From a checkpoint of a small mixture-of-experts model trained on Wikipedia.
Size: width 256, 28.9M parameters.
Below are experts of layer 4 (counted from 0) of a mixture-of-experts language model. Rows are named router (the router's row for the expert), up (a neuron's input weights, with its number) and show model dimensions 64-127. Each number is 500 + 40 x the weight over its row's rms, rounded and kept within 0 to 999. Numbers have three digits each.
Before each expert's rows: "gets" lists some tokens that make up at least twice as much of what it gets as of all text; "mostly gets" lists some tokens that are sent to it at least half of the time. This comes from a sample of Wikipedia text that the model never trained on. Tokens count by the router's weight.

# expert 8
gets: " and", " of", " for", " to", ", and", " of the"
mostly gets: " and", " for", " for the", " or", ", and", " with"
router:513521514493518492526494501639524529447460526535494426476461462462539491469513448500409531575498486468563521489531472501424452500523481542512532538450489517530480499504516523561434625537468431
up0:530571502485432532575499530551565510450540438466538469515531482523431543536460507476430480506499436467462466514473439502485508482494454518475481536575548520514438521529514584514403487439470539
up1:464543515431528513455444474522494511543456477532469540523461467464463443438520425498454554564500541500599507477584547490516514566516471486506517465462483457513518458471495573542505505602565455
up2:552584600522568410510518487496536483557571540447515427543543472501495533478529496471462499529508514465504407418496479472472559516507540458439500503465486479441493483500492490412513546509527456
up3:550530529480518514560527455529520478480498502596507561496506456464510492492511459456468538496516528506499520462494563517450447549412437520480522416467471487500480512506522449513528508506477516
up4:529458470537475514530473487527517476475488455527500437528463537459503498457546519533474502477557488598532460500488433529518490554514586518431490530498466431519506527513533457523492470493436500
up5:519461499490493488492499499550506567529534527533498469515534553443580540504462467455460513602486481465464548602475559539438499552557524457500551557520525498478472457525448433502479530534458552
up6:486523479510544555565556453542519546484503541563531416454501546501489405500544446600441517496493477481490463474456476607522532490562544535489481479472535477457536463529492443517515482411416506
up7:510472485527466520509457466486513455467525434515460468478508515476483490519490487489497484465539513464458544515485501543510535481469445505510488479477548515444554506473415557492508495516471508
up8:554518475575485531450449526534634535541452482485502481453499476419491449503490455489460497483546482581546487513481535517403494442533505543534538575468557518509477499468503483552495506555497470
up9:494510484490508566550497477557456598444471500567477508401553496448487542455488498602491549504495478474549472485518520501476493446499445553512473550542494492561532437508450565473482481522509516
up10:480539472425493544495486513509416528492538549472488467513546466519556538490476492531474468509525548468563488497573506430537483525528440608455429481538537491472568506465463530485508595511521439
up11:505539469478466465476463471523537493501568398517540477436549449554535506465522515423524540502409519501563418452548480569598487484576514517478528495492461487474482542525536537551450518529441474
up12:456530477524499459553512509452469490469633510496445452583395499455481497475506489419501499555494475510506538549463497519437458535475445595506468532489508540501448491486497462497482542427494461
up13:481498444525501518528490569557548470505492453536454456511502433467409535502482614434452536574506491475473462508492529462437606499490504556488478525482423404489494504496458469546496620472529528
up14:561481432513463555563519478583466458498506466523542511490517530510453550567507479483515532520514507427492511592476479522502544503459494538481560488505502505446517537436533554497517532574492548
up15:510513501525560524496501516452530531476487547482454518466509458471428485488477502526496549582532525486473531482432516485489489525500469500503469494497491552521543436431535511487499480530454504
up16:510463525508588522530584506550516479529529459555432463496464476485523492498510496455511536448450513475505507575464506564452491507486473498502503465533471486588457457572469534508496508456547534
up17:515478414453514504535495538581510517466505478581451539504458513504511544462478479498510493476470466510529500488525491528447508542526496521478584560507580457554471499410480528563460507492572514
up18:460519543542454514455490471467559507503528512560495543458460489467521533472523426469498512501532527502514483468552466491502562553509483457417512493539409505452552462441524464539571509545539495
up19:539465532481537507448487487550556494504539541550383494488478515540459550580475467494543474483467543495530554505461470504492500526520465511469540444567489526512483528552474523512547487550498486
up20:501498561500468484432523598541439474488474510500547447488487478505454545499471494539505508447512527471468465407508514477545563545468571471470523487463508453472574546492476545504541480543494527
up21:540535500540566492447419458564530448544511504515443536489549478431479518459516523457439475511478524462533552517461510490505463467451498471483560437413530488502475469505401499527570492525423481
up22:518572553524472429422531463544504523477516536422559524461398438459471502514483503511502556482557504510510458498549614502474474454484480497465542442469534561554595497500526468528439533497424454
up23:511530534497506493500468539525475507456538490483468464532479466477552562546485510484500437450438536543485513452519503510495499491511491539461461528463537526571481516508497551523531517455433466
up24:484484532538483482531514548545551504549550571436513505450509517536524550458533520454574421502549422540521473548501561423460541574451553489512487529497521497500570482503628439465463513527455469
up25:482525513518541517478483467536556584504481512463501438517461502502576481507544505460563440458447501502568532511511511512512525538408479449511523488525572513520498460521486484562450524523466545
up26:486554480469470487552533501517536459459467494514488440449489497609492536533484509460429449495487468478491492498493531470380527507539497444460521511489498508439465497498527452520504595527536521
up27:469496437453502444478617441531503547427496528443440486449547482556562535507543489497488461508519569478553500491492465506497501574443531454499446529553421505482561482481516497479487590537517507
up28:433532580591511439531446464451457466505511476483483482503491462502488481425497443493467462478501504497479526486505526516468570444490551495517482526475467536489522519523513550466524511539489593
up29:454526509539466510490484488513526483525434422420531454444591516508510463477513493380459537574545466483519541435507485519462531451462526492491554541427551479541439500486514497493440504466455513
up30:570513557535557536456466535539465530563518472516503527504475452461499550511527438551422481522494474486521557530482489502461554414460536473519552540452415478536541525457527475514479512471519449
up31:468556504510538409529519510499495491548512460513463465496483529579557550491555490502473577552524492495539555517481440511495517534492531485437529447508533469531516474511505449514451538571458517
up32:505492493520484524438489521510502521463465503500508422493489546483510501469437462529518478488535526571510514541477513503530485632533481509564512541525487431527529449464544473520469584498494472
up33:551496438457533492525544488523549499550503499588499590458475460483471483526499476502505545545451483478536513451438490514455537506480483484523497507532505565573476454605477519453496522525550462
up34:456503473516521544498531577545505503527569457476530521479514478469505408473481485511475527488469478545522458493521501478492492552394473482557565579490526550516504543549487416481454599544508447
up35:528531435521511559571501470555495491571409520542512481494528460519471489564457491419467570458436511503521514495502498497477459467473459481520501411477454436499505538470441537545465454525551447
up36:481508462444520459494459471464522475469447479549455516522474499488502524507515504486537542503495513412532501472494449455500516567433546549466512553528574549502566436472568506540533497511447490
up37:558525492531484469490529499563478548430496531514437470571500545443493524476511472547426499499490470459443541411444473546453549482559438550380460474485508541425477506490436478521469491501470463
up38:527523546488546523518462560519465545487525497578522484479436571469528464518482526487451472456572522500545495468525524542483463513524511553517479484535525515507563487548436572536509509536481519
up39:526468562452479432525497553533465442458473478488414462551485508393396564424477505490496561448505492492566520529435556475454535449459579542527558498499485516529507503508462511484576451526526499
up40:489586497559461508501501459418556486530499536447496473465552511520544511511474493505495541478469461508555434418442491515429506559568506467488448549497581436538548540511504561519433483576535518
up41:498572460479521571508470516615465491518516523472570489506504521494451580520502529496541538491506454439535504508502572524542493527457498547566506493480491493435467502468509531504510485519492503
up42:482484518455493499501569494531516458436523515527465515474490520463470538523453508472484437481468490527524505490507552428555497532583520514483586453462512518536493497463499496426473589494486521
up43:515581498543541477463445504512487515498509504542510525462457450498456559558478457475512490486512499509473485476452478558473488487538498573417488498470521384553534479528535402508454562491489439
up44:470475541544522483481536531569499543556505489553512542526488534480476434517494528556491497494556523463457499504544544490514473527525495579449486600543494477504553519583507509470499539552504450
up45:493482540465576570505471588505561542581524523477480439645506459471490523567505436500485508544531495566483452492478552533511489550505462508491530391506504478519413487523500494529463519517483513
up46:429440479474443493537506500542486527500539465488497477470438483461595507590508526481454490471492518508543465568562436516491492460561432533489519509554502521566477550486511516511493522487482490
up47:500536482505514593472471438538470451469544436517484485505458492506535445524451430518493525484540492503570532565519463500529589570527477435497494508480531417510506513494515558507441453489502463
up48:503531499430464446536515446554460515477496601466517536441467458442477596547468534543485566500482458548489479501515537463460518497542423532534494441497487526494521534502509519479469432484508399
up49:508433634484507486475424489499482481529523498451635505531458456459461439449486517501504510505488480560460525494538558509522514477512480480485553499439498523445494530499490544534553498490552547
up50:471597561491518533496465562524505543537442511504475536440429467547522565540449580463526560516527457532538451535560488508523519497437463546488465583445490490491496551444494437496473513398497486
up51:470529537482534471425426482508499493481515465550518475505523439476522578516515482541497484502492424479600461469457458578536478448484410541477455533519501546539469522485553494526543541483574473
up52:544444524568501467557574518471474522444565573485525470555518531553492438490449504549592503487488460535522464534482454469493525492522454455432526479464502558512531596499479480527497532584531474
up53:442462473475516571471469570524528533463501457485506471527517489504554562468509433607454508487623500467522538492504511516466531496454513509461475523543502438521504569509418452487509509524490496
up54:528503456529505480535547436568452452488549507533488504506470555537486592510512440456542520533553453557464547543531420495489506564544536455428554486530498565485478477486473511545534609538461385
up55:474502556552454505436521501549493562500520542461378532471475450489464457531503457467483573490490571467520452533501494463544424485470478489559517532485528482443545523515497453514487496530482443
up56:539377430483518456506475506554502506399481470453505435565497563459474590512483520568484470473514519467520590479467589591519505471570470519527472524523505443464521505507509425495491489538479506
up57:544588494489510519466478425467483575451548513456545464422545454512551452468470507500479489434488482535471524505542523534540550495510473521516464581529463495544566512557495483465491544573458532
up58:480570488540505523518485423484561516406477483499574521495548487523685501512530540486484516556469513432520493425456497529540439529544553529523520525504526414539450511495499493505542502567472432
up59:543509506526426549523509486504503494497512467513511469518449529515502498462501480540486459570496524529540460436488505561489465495525552495568491565463579530446467414510517574474469554552497529
up60:474581469420519560465513492539510433531509498456486399496502542514470493442521515525465466436537509527536551508480473499507535489464508513518523562482451459539427564484533541572483591534596515
up61:471503572528493460475495471495527594546506520528480483526505507480412679486445532464449542537508500419582530517506500427462529499544442522523506502404484498508501447531478450518438516460465452
up62:475470532539480558514453506485489499481550551526515507543474467492503552481583504409514568499551515550598518471547486578522533487494524529458450571485527562492468465493508516434448508461573477
up63:526472500530451453503555540549496597450507438483445508558510431478461538430532500568517547529494509496499538490439547457467550503503554527439490597493498447469477499540516477450449503463442515
up64:406457497500473537613570477540513535558462564487608436513536467493522507483476514530458502519477535550495451501458507497385508514533594512516464524498528534521459482466465451464530488518528502
up65:434526574467470458542526502514586449503508474563537522455476525480525553496496500531501521511487529565514490513574499458565478526526506505434508558511485454472509568483528479427461489440487516
up66:491475480573558500525498533537570468559533457529527539496526516524513431465527440438497515419489573531510435527541490500469484476472537562493522531522481512458517534502465462499501530543427553
up67:522457558511578497477514486545529499513497439505548517453507501429504463488450474492486452490418601507519520472564520495518461511548604556473541546535419551517577541501468507520515563570477527
up68:516502509451428460477491536495529478445500519472479514587572473459483545486534510515502501476469554532586475497542468462495505587562481556490485500410516528489512505461516412530459490569490500
up69:501529519481498579454558519584499556551530491520385515500509459551449463524526487441523570488473500505481530538527539539547561454455526521505482500589576477540540469543436543501574505527500498
up70:455515439543485467528500587580530536464544472470503539454511496485441517436444513502522523526529515493518525571486542478526523496494513545518479587443526531541508554529502441523489509507488506
up71:483452570470508562543434489520554448514484525447490524534543487452489486509477451415482504521480470503475510429527487506560525482477505467440518510511419605482409532560480449494477484500437521
up72:504599520505518436499505501608482484501508501534492443536498477495520441438465466446532520471443476441517562477461554506526501515457527518439589476536472527491500528534508467499509498542495437
up73:439419571553465466534429563559559457511549441553529505519496441445516529482507513482480503526455540474495472510634478503515449488503531453479518492469538491498496547534581512506523532496466475
up74:461529489496480506526557480542517516464533466546527512481493480514496500409505474459463502509584518476561468513515504546486505467501462477475512487432514500539511498517473541452601475476546524
up75:497470525500454431561487506474453556583492530578469481548512487431519450497471402522455521445528495532472524436491497479512423452499494453503477431494436507525510531478465513530548537481525541
up76:568504484429452517457537441520479488418517512452485445476531514501494460499534497473407556585472505482465525492459482548573448582525440523540465483539438609594534497533502485478504464488476493
up77:494516492456533521425493434510509506537453476468442499495424431508548494479529439524493526461491491501550511466427451555436436520456476498441584531455531529535509526546430504518496509526434444
up78:473577447534495523495483465530477461519510476467485504567550523489493517518536486572467495461505444482501526499490490549518492503518499409512487458455519407508493553524559502518486629460494474
up79:564524537536438423461457499473499462457539507465484485476500392502497480479469457499399548454456492553573575536412520569511527493490507520394538468506538488493460520461494499550389481480504495
up80:532475540418471506492501508442525500494473444529488462504483463517485490439502449500567572623509466584487480467413559482490455524421509578500487529477507565506480529511480529532434512518459575
up81:498565565488502523432517497554549500523576516489535499555439445516537492536533462528528562533498509477459540489498498535479508535443556497497559501432501539508476522509483469528490534562518513
up82:522533575522514557483472526554484510487542488521480529589531522455498526466499497480511564525478482548491531497508512505463493471466491526452458547490557487481500590448498450539478527532581472
up83:435490505542572558529489441473491451462447425427497460476503541472493450471504458510486526448563459497491534530591521434525486504480501548506505503491499408496546521482431427492508556468513542
up84:523530509437467453469504526558457447528582455534485526512456440492519479537461447532480478486497553497515522514540424507518512535397417494506458547409456468477489498477545554525504493516462520
up85:538496517501480452493520425457495453531509533497491468567473473556447487497529550525526524567499505419456509501471496551517586473510478429509502532482485546475439540486471494535559553510480533
up86:515507488517432472512512452548514505571469544466575510561447465473516537492502488473592528552466534461519473460529498451471438470440471556538518476520497509503536537513424510444461565462508426
up87:564492503423514530447493527466579471495488564550484518499446479464520481499530480481454533495543441489474552552360457520512507536519444505414474420533424527572492511549475429484509554531487467
up88:549491466524518517452482470502562463511481482499540543539512517518501527497449516448510440500466449535501512470497521464501477527559515428547499552516576520508472425517515474487524512480452506
up89:552511489567513526495494538512525561533478439421506465549509541486399473513505522586408477478426415461523558457518491520539463498546461486461464495466427463457483482499483461501552550522496462
up90:510553474506513440512436504534516506534519437528548478440563428490601516502481445474464504466531535473496532413442412511516495480472498476468528541528519443475493547484545506558466531517492509
up91:454500585520526511545512475540431526487511544483538506449481578518521463496488480561421487529462501571461522405523529604480526439452443434504500603442427551472468537486487503535479488501396496
up92:505493436498482489442439457582515556444488488457501441489534501496528558427526485482509542543474523475493483496539516424361476533512542525459523503465463533502500511561522570451498497501501481
up93:512583513489515539498496463560444494512544494487547466486591498531486492475480509475456476475480533510467463448521446446442625466503548450454563460481566534530519463480475510450491501473475543
up94:513528526428474463408443451515503444468506490558530463512507442475470520527532549591568475474566474476524527507461440478487530490550483450504490545508544557544558468499478464514499565504553531
up95:505515479501469449483425520521503519493562522506527509518464520530477572462541486492508501624470551481500548532488597560427506485524531517492435512521567547458516509564465490529549541454523449

# expert 20
gets: " was", " is", " were", " a", " are", "ed"
mostly gets: " was", " is", " are", " were", " has", " also"
router:574563531527476458520507464540467561516513521484435473487454530525533497461443524542438541574465464493550548501518438532535484527496465558482461523475530440518489467548515525477544612502557490
up0:518486446464491502589480504478497549530553511541465542484453474609476501488536456493517449452514500549490481511589505485525476507584536492564538464497485493601496487500522562388546543506484519
up1:451505542504456497509464517472470500483463512437494522543460545565529537486504497563566552538463554552507484530566409556465500487512545495516487501506473386460526480571516559384508546535503440
up2:486531490536505526506459461433508504582535492465485432544469476472546451495433459598469471552492526492507536505482523540455550558526486521451447498540557477528448423535519508572484541474513555
up3:527490523590486525466487525524543520492424521394455473480517524503491457529468463486435600591511480474531551486454578497575457471408492516468558483514425461520515511554539530544523498499482454
up4:499540507568491468512432447561540473546559421542465478504500486478494500497557455434494486460537459478434528543498536436564469580505407524533482451496510426516498467484536436578534490510545491
up5:526545500457496499494534472487518475482554480467413466483384445494570482502498498564545491503491571472496474510447500493488504502528466411493458541491527571568476468502471463513499465496495521
up6:479527494525447498507465501479487490501485532450500558455499498549493495468405494483516519505534398500442561438516527529573498463432553489418419512562482452520449529500543506485418442540520432
up7:508509451487554544462448600530560469483543507492477470493526507518532475590486482476441600490478535455441471496450456533462415430519490536448483511476470485598512578574419465495507492473475430
up8:472493464499496486471497499498469534482511506422549422548555508541492492512466489518499592424536487458476521469485510515491512556566492514506426477490455460620504417470527474470509498528596501
up9:510536471544473547521555503514418484470463523510413447535443503509545528494490498524575560545416525569486488479536473458538465604586568496516498511480445463530490490420492482436506577517484493
up10:424530509579517507597566492522506464505506472565489490433459507501541517490441472501523578571503509513501467431472480574510487480454546511466538571436490467468542516510463589514453517516480470
up11:503555469466435513546535427579502549495541510539509476437507465493485526444540537535540490531503536553447430442546545490524490498454522460524475552458527581540559561533518482495551508492447516
up12:506522441516496512514497541509594500455543520456440458434540569607496488471485513446494502503431481535539537514561437510513538484500468518510483527518552496464457566514455543510457545499515510
up13:518554483557497443518484509469474535541500451521380459535441450536436525547476496492493564543449490474539515505533573512487405460517423545448443502567515461486479445565403444488538556529476505
up14:573512511487442484432543513452560521531482408445519546431543492505487506509479499508473511552485533533418517476479486539423482449538534559465515509545473506541502531473445563584513540480506467
up15:515506505539538500524496442519589470564545498513512465491483529514569597451477554576463568579509467544542481487456515503491509489557529462502466470536352523467488497510442508516512571509532443
up16:487532469464506517533457404558553464473511488505513508475536579478554456464505505459483474479506480488476605471523447521583438485460445489541475537499532488546536451433503511478461522545494523
up17:521496546500527498475459472468491489492532470440482419533501562533523496400506494522524502534548495583448473494497553466518385479470481537454481497563560543447483538507534490482575531434481485
up18:499573468500468458450507449558424575510446434515434479495462550498557484431435479499546518476458384489569429536448511503486471547493450412569477477523444524474527447535447468508529538490557529
up19:454560429596455542457466515485481540581490483447458452465465509555500451499503421471461495441516539523557515477385439465514528523535449488436508493444502507536472509446520440480486507533419457
up20:444510485531503530510406442476570548488553476510483516501563555513580520517546520567481496509437448542548563454519447519539540482499490487525571460451535553493482425514506476428447561499596426
up21:505496499438545498472509475481467546437513527528458487449463479569509577545482561530481538464452498506583531542496442511545533489560523471479500597500486489609472512535443480529545512565535492
up22:444511498519555478516471540499529564516496540549518557552470479552518463594479543524513514517514485434430447500448501518522531474474498510463525509462516480494546496598463478470529553481470505
up23:533519471492437553495540419481528539544540566548487594595468474425484468513463509519461488504464507505521515503511497511515434501474503434497476525480468549512527567538473545442468472488533474
up24:488592479448524499462396510525510531553533521485502473521501510384475601583493567553482530519519424516366457443473494511473507441502487466476556494507456488603506483438452522498501564483490482
up25:468577531473470484498464548484484569605478406478480534485492462506466614504580474587442491470465535551532488490494505448490497545491516481500497504455449495444515522487447465485471488515481487
up26:532497543459480511514499476534485528536582580546534517578382518487555494534412470506539474421455541504564518532486595492474495557480470512432522424514471483463504571521489486404450529528501485
up27:511520551514541498443453453471491467527445498600496570419515456528543503452486515565518526474462570453505465522431485522503559550453517549487466514485466426470476544557496492486546536508460510
up28:468484523495456530507564488510478543495514490518476504454503508471505523476494434518454582468458478532621520436506449527485525434540498553486547542461545503609572572455536537470489515500435528
up29:480560525551582477530497491448449536500428494465490485480511512485450572540475439579506490498539499452529494474452472465511555440508512447465559489515428465533460413530491485461557512550529473
up30:561480531593453510486463479561551529457415491504445464505468504424551438479533459571486496465500541489460526409469547537586502569457508482507460526566468470500462553511447510513536553496480483
up31:530513482545496544508509475518440500482497545443474506524438526486531485496449493541445507528552477576609543466513551569481533525479522510487492485538537489492449501507504468479449502569433483
up32:469514516438465445514471480541524485460425477474490469489462492474467462543505474493554482557566531519498521462466453565481502497467528559519438548464472438498477518534508495489488557583482462
up33:491463471559524507531579510491495545503559524515500468530477531538504571435446420504492540505482468469535510493565479485437495479527479527572504540492460517517480566483565524555502517472475553
up34:550566455472462520490516377502536527445493467498503444532530530500464518482481515517488559487428431536437459504447410509524567542539459515478475532506568489524535554535587521550511526533486485
up35:410490515540458457449633467512486504509473564455507522442506469553474509480526500498467494527502465533510477515551431526564491483507577533503484514489507471538453516486487416519543566479521481
up36:402516487488484467516570503494427513528550442527563461466572506490554511492405546544435498495472480569581478541521500518475463499600506449498476481538475462500474496511460507480509479467473511
up37:523493508525530486426433522489460463540473494424483523443543564554544516440396610529505586456444442527544517471544506530559385478507478562490497494472526473499507546532510508476497438517534468
up38:530443519530499503540536473497545512485516536520478463495552503493493515504474484553546570541496464483513490445440496527554514463480495507507442542609530522501493479521386447492486482529523509
up39:543530515565530451503533456515519511525571467530523429582489479477479512495511520515483470424507442448527513480517531528459477517631462451503491513488463451501464483481488511503508467532502553
up40:470534530520471411476581496510509474569545504402498509492420515501511480500504560551567490484414572555461571508526510454544495447498544548435469522563515499486541436508505449423499525569514502
up41:408519459448577536500521486464511525552507513437457493532433475490509484486446510560514527474463493504516517540529608429481563454572489511457506475493533535588448451449522514515595478529554444
up42:500447501470446576482553499544515470530525501498480494524526513458475453483534508481513463492494496480475482414484490468470430493464527539520512456440526533476526511513524520432498490394462467
up43:509448488551575516497521482515432541476541529513454513452526488512453495473524401559488486501487449483553488551499543475495491415512492519510511466420437481536527499481487482522528470484501468
up44:532552523438503554489479468449506593541483491404550489548461486530518495485521549443515457527500505423431512508506541523455539506477495490451494589425487505546475501529497425529586586464547527
up45:531486517489491454445446436436496513535475495465472515453517522529541465516466461513538486479513475565493476513445539488481506507515463480553531519512485448502408439558434553525482523463539469
up46:492436500538487454461509496524476550481500467500448463447495467497524539555489449466530489525482476546510493448491445533512535471496527517508479532535489455499512491478571495449462539547557459
up47:506474465572454503457532583528512533515511480533490500488571474553575487551486481465456567483438521514537453489481469495467497504485580544519475545550520511566455476499471564471498567546532526
up48:489543487451471463486531452506496470515497521491496475500459488451561536487437585598463436561552545481520491491506552487506565571498571459508514466483478485497500528492591485474504510483447456
up49:549577503520517465495484498525446470482555546458453474485509462537467540477494508471430521455511475482563556513499541533420549533584481526543470525496549553577509471516546542545491565438486508
up50:494504441505486532491520466447473485528460458491501535566482503516435429516448588508481548458514514566480543535457476504515439454529505504537521431568515500513469568575509542469510506476506483
up51:453480523497522481498509451477478534508458538514476506584452511530521581529488531579506484513506565551501460461526469454545557535508425455532548427440457465493416532489465453510549508427491482
up52:502511509513425509465518530493482525548582484471448515495502537514553455466468570477532559502444469495491509523471468508524424466501465503534467474526502561510489428595505519499460511554525436
up53:510524439440466531491478424545482511497491497434476449513525493476580478517459544508489451497533504513499522520481414527551459444509503495557505488534554526506423542431558587482505528493463484
up54:475503549506409494493526465537508469542511504496454462522461484540464539515480546471503478527576478566479526549472417514529534574472581497568411572435543503507517448499472481493559462596503510
up55:615531535463492582574459513492525477590482489544470446491512396551492501501529501528483515456498495409552549492531533509485452516509500508481412473539514409444434488606528540516527509475524463
up56:578489606494468416511533514524502524527563508524474393544425501506511491546491439545505474548547494446477550488522441529563598471505509498503484443478483491498512540518466510511536493484484457
up57:453547494496418470503478500565551501467548517558463472504503535420498493466530463451495503463487512528529509500529439591537549419524462496477453588564521616531508431417490499444455548494435549
up58:458525542508477519600435533489492604437551466528506484490531552488501519492425505516522582508469512446509523550501572463556524469514505606511539507539517483524545474522507436495493539525498448
up59:556519507515457474523464487471488499477556462429516474526461479486525576509474440514493490524484514540560481462511453514509513530566494500554524505476467446475500522486514482538434544492486513
up60:520529475498544482529461398501540530494473489482489492536477501596489478492487489522517541511477533541506525521495532515464487493538478506527530489454459412498475466445528528557453527519508492
up61:481519527491451438586417495516533501542525489467526514504500503527493467473442460492522518544579488456485450512512505519568510511521511465526489513485520472556457542585491443456588440453485502
up62:480532482528430494474567398536496515422470527503478453456503453486558518497481497524537577494443511520582478481558476497524463402489529481482526416518485573508547544479566548474528518433515546
up63:524461502510464506511460477480513557495516434545471523523527525493477536427467540494520553589453486515463457503535575484416479498546514494433480460493493556502568537477513504451415602422531454
up64:526505584450513459537512538483449459525571462492459511540499513489527498434436566558507494485504499439514438583520481525517501485482549503534424507481505454547508520571403517478516481566454612
up65:568541456460473458536486425554528516464486518510526403470494485522403506458476521558511524485505494515526481477506478471488433478537485496582510556536489528515515505497502477456523445487458488
up66:505540472463444512452532457535520517491485544516454476549487427539496496479443500496460588460439514481499520441478508458428519494467509424487414536538506421513478499515439484564535453490496510
up67:606526487510491447508525500487532478558501476510567529516493556532471516588485549497500471453454547468469492527419455482524515539437484520453537526505524463496458540550499399517462497531523473
up68:472507442508430481519467483491547488485518526459528454500509506619486462471358620528425521491544471511499552514519476470526502493505483571552528409486500491552503390535451455482476481600525512
up69:469544514472507603487481490504443525452513462476436512474526514512477545496414558546476524557456524485552494516530577460542578507455486535469533512497490419488501489603461451448474541509516466
up70:410535528565478507503525500576554538543483529522507502470473421543537515459469540571425493542546527565548571541437511493592520534551492546524485474397528522493529508492509564473474484501487425
up71:533500460500484502545528480504492502456521527544471475556504466499437491473489513516463497533458518526487497464459485549502512512484538586479501501585493562546570514495464515465536574489500533
up72:541558487488484519492504466545475404548459536506479411520536531497510585485508499526505547464455514537443527521506526457491516501534478518420486430465463451492485471527513503495553517507532481
up73:533564501481473490447527427521526449457497470511476470498545471470494409447486497475472515526474463496522543439490452587444510519480524541472466529496561501469462514528541597492451533457602488
up74:502550531489557482508537475477518489595496492401476472446501498523513417501446521515549383554466463477586542478512466475491525512499534522539513509483481522537505569596525531492513492400498547
up75:519541521545517528494535453431453500506538548482509489432497423490467491499413539470567539547522540537506450504523431503514538567487487530531475507439453509496512491574517534495509514526506424
up76:567528501498446460518500456577440517514565525489436487550553574515493478539493501534483544530470555512469518486501489532432498487528504413455508535489494487548553517498466533401505551497438462
up77:479483536535478489463453476499470559453412447519498532528508500547566520516499492532473562503444549425522490527439450512549524507462513511543518540505569476487491513529455519506519483505518547
up78:474556423519474463517445442517555511533517441532440523587502548579555441551508557576378484533452489423497520482526506484435487581486548421551510459495527457480496533447450480481503526492498593
up79:556528579477514450550557470458549491513481575493445490487540561534483477504499545541495514362530511468549590467513524541490445496483480468487480477530503519488503522512528521494501543435523472
up80:496505560529455438490417470511485560366473458537472547467472494422443525513467458555494493467491535538558553495449503514496531454567527534431513503567509482534476470554469482517474524587571514
up81:537476493558501434505542521543455423510442358519399496503505469500513502510442489478523500530562545477537563470459464581530484461524509563484393500508531492519489551539477464450487554433526519
up82:512540481508541568528492495486513547478515526462488458466484515501541478508426477477462474583543424572503520447517507478468538553481430572501511513555601499564464509557519500413500524513526581
up83:500482504508517542503475494516502513547541475444410535591420561453532494461536513458436456522456474454485499492527532492511431488553481578510441540513530507476534476496478463505429508488561465
up84:501544551462485519513514523471481437510559545500423520507436412544487481493441530508431475410503474537542441455488481606444451544522484498440479513541484433530413512521463517504459462538471479
up85:486450499502440500462492538467496477556523482500484480503460523478518610520489507485515608532454457492524565480476470516497529479474494501552519516527574563526506496486472439483459510509524512
up86:527495511450501398522529534555520436505503512550458465473515480502499541483542528481440514507498527413428426483474449534446490537581482481483444534549534448506514508529494495533532563513467465
up87:505568473571461441516543518540437496508534487481456573478524476484517488459509443438439460497487475517551465421518497476486590441450536539556510536474524498523546501393479477509514505534488520
up88:482501456532425414576534483517482512554456462487495530511524504507503549514493495476525526486474537519592542483479423519551475498445479465513492565501499439484482477607508536531481546422487496
up89:579606486518476478462513562465549481500483432563457605429534485505481424505519531538444499563508526507490457483507528525463449463475530527494494463486469428477526435497410481498522517447462496
up90:491470545528448460477542412572524501516462502460577545462451536526549539507515493497488507454438539461485532468401474448412478495520522466566543447531489492518442379494520490502531490478462534
up91:486547476517414514508421511506444532453468490511462456520481488461554554462447533550536487496521545575525456529498564496527483496538501538476395484528494429575481482517500548503476506463490532
up92:459480479547476427538425446505478497505522410493472484448538448467470511439519505540472561474509547538502517454494498526472495523487541496514450488474515540501490471484464443540473500437482544
up93:539556471632515549467490483443559503529531536489520531510565509531513472503504552463460508487435538515500492529512482538503473511499453476456526521515451485501555430536501504466629512420512485
up94:491568471568445432545513476566540426506529532542500484552437497551464489468507525454493510499515514499569458459505516493564543487488540612501455521510575476492482480477527503418567479511457529
up95:632533530504517433490550459534515488513511543459547499449466544450480493471435474472457503502515529464479447576578506510498531467522465513490454484424503514541457531432521533509511513528505430